config = dict(
    num_hidden_layers=10,
    experts_per_token=2,
    hidden_act='swiglu',
    normalize_top_k=False,
    norm_place='pre',
    norm_eps=1e-05,
    optimizer='adamw',
    decay_fraction=0.827,
    final_lr_fraction=0.0,
    batch_tokens=[65536, 131072, 196608],
    max_seq_len=512,
)
Below are experts of layer 3 (counted from 0) of a mixture-of-experts language model. Rows are named router (the router's row for the expert), gate (a neuron's input weights, with its number), up (a neuron's input weights, with its number), down (a neuron's output weights, with its number) and show model dimensions 48-95. Each number is 500 + 25 x the weight over its row's rms, rounded and kept within 0 to 999. Numbers have three digits each.
Before each expert's rows: a language model's description of what the expert responds to; "comes before" lists some tokens at least twice as common just after its tokens as in all text. This comes from a sample of Wikipedia text that the model never trained on. Tokens count by the router's weight.

# expert 45
What it handles: Plural and abstract suffixes
comes before: " of", " in", " and", " to", ".", " for"
router:501469490500524461440538514514519497524477473494523461512515497529464543522499550524504472506538530527524499486469520527506508497507509475507511
gate0:497499503494514517469499518519495473453513482490533522526510436461506497455486502493482529501519508485499480486499472495517487497495468491480485
up0:474470528481486515524505509497517527475491498529476513527501495484487515511442474514497493502461502478522506508474493542509492498495508522555504
down0:479506520517557505498481514499486518530563505475509521488479463493515492504515504478558550459493453470493544511498476461518496490468465522500499

# expert 58
What it handles: Decimal digits, articles
comes before: " |", "%", "5", "8", "4", "3"
router:516534516494539525507456522535509474526491493553496525466470451505535481502475523490468484438516534500486540541498511506536494479473447502523483
gate0:479469493513555517501478492520509493476510497494513505487545500482489519466484503559502487512536505485508464536495500502480576539521511506467515
up0:477487491456554552486470505480515537500532454499485488547566476556483501466463485497511532518475500538519479519539528509505479502500512474535541
down0:485563495502462522473482491548488517521492491500491470483492434472481537522464500526521499509462483518492510505490496492515498494530516480509486

# expert 59
What it handles: Football clubs and careers
comes before: " |", " /", ":", " 0", " MF", " team"
router:502501531469485524520461495478500503496472515476491490541517496538548467472505518441493480520491530487537490522473512472481460499527488522485471
gate0:513515459483528522509534472500474509526477524498510539499543470526488506495533469529475534538503523477487499499524446502503516480505520494502522
up0:500495463491483521465504498481414530488488522527513518497479504518503530468520486498522445504477507512523532464502511539517531528520564506534513
down0:498472466521497485482503488560470507528486547494441530470468561502495468501509455508495533522507466549534468529521505498506513511497507503528504

# expert 0
What it handles: Table cells, season ranges
comes before: " |", "–2", "–0", "–1", "6", "+"
router:518535512501539525506459510535512476520501490547495525472467459507535474497476522484454484433513531488496530551497510510546499477472445506522479
gate0:533480513499539498489455500454486506503512519490502520487516514521510504478513499511568530474515487517487462542501483515491550473461539502500469
up0:515510495490507497539452529493513486485451509522463502520489486489518490491499525519498480513506460497512455477480509474492525484528515470526515
down0:495498517504501514471504483547507513438512508518475495449495495493456483488536485515526509505507498478490516540494495529479517501504470495552485

# expert 54
What it handles: Of and list line ends
comes before: "-", " the", " his", "ource", " their", "ther"
router:516521504488537521510471517538509462523495494568496530475472452513532478491475519486459481436526532488503530540492512501537495467476442511530482
gate0:527475480490471488464504525501518505491497492489532529496537511466434485472528449496517496509489526514471478515490523522482522493508485524492516
up0:508485484476527500498511498517544491493449504502501483515500479497500511458459513469495514513496481518459468511489515477526503519477460509511524
down0:498480532506511517507524516500518486542515469535533500506478491506498491506522503511483433484497467506503518497499506518487455515534524517517499

# expert 47
What it handles: Sports results tables
comes before: " |", "ers", "-up", ";", "ult", "U"
router:535508539460516536521465428496532497519491464484476492498491486479520443489520526480507449507476476529505457492478529556500485489514504519460526
gate0:481483512515514520488459487516486475511505537477525488484499501501537506524496499496491548521534483475503506529485470497549516447456526535501498
up0:494501511475544562505469528490473454485461482490484485484492506496553492462478523484489479522489503461466483501489535500509513484534526537537540
down0:490513459460492508497527493458504505524517509498522497480482508522456523462458463456526557511493500498534482476501497482483522491495471546518483

# expert 36
What it handles: Word-final suffixes
comes before: " of", " and", " in", " to", " for", "."
router:494474474466459455470538526512512543488514506522503513495523513508481547542480528546515496501500510501509504519545476490468499514535507507529542
gate0:491476496509531486483527501509494486516485490487470495503506500457473517475463504467527508489555501480516496500459459499532488447501476537465492
up0:473459488520517506509506507508512478521493484506453479520504475542512511493473498498514494505525524487490470470492531514524501483528502513501501
down0:514532511500516513478518507543494521487485478518507491444496536493472513483512535490542552511495481496556504513538530491535519476507494509467490

# expert 24
What it handles: Year digits in tables
comes before: " |", " :", " N", "19", "–18", "m."
router:527504502507526517518487502535513486495463498540514507501472485469535462518470524519472470408509515473507542517486497483527482474465437512475480
gate0:516480486531515464451509499519526501501492550476459509504535512459460493429525468508485536515535530507451464507499468505491508491473502531461505
up0:507521498528519497475519487524497526547474485486497551493497487514525532433451505499492516481533477469518527479467508479498503527470466528505509
down0:533484531495478537498503463496507507501506480495450492480472469530515526487484493466487543510501482539489476471504521482460484480484513552515462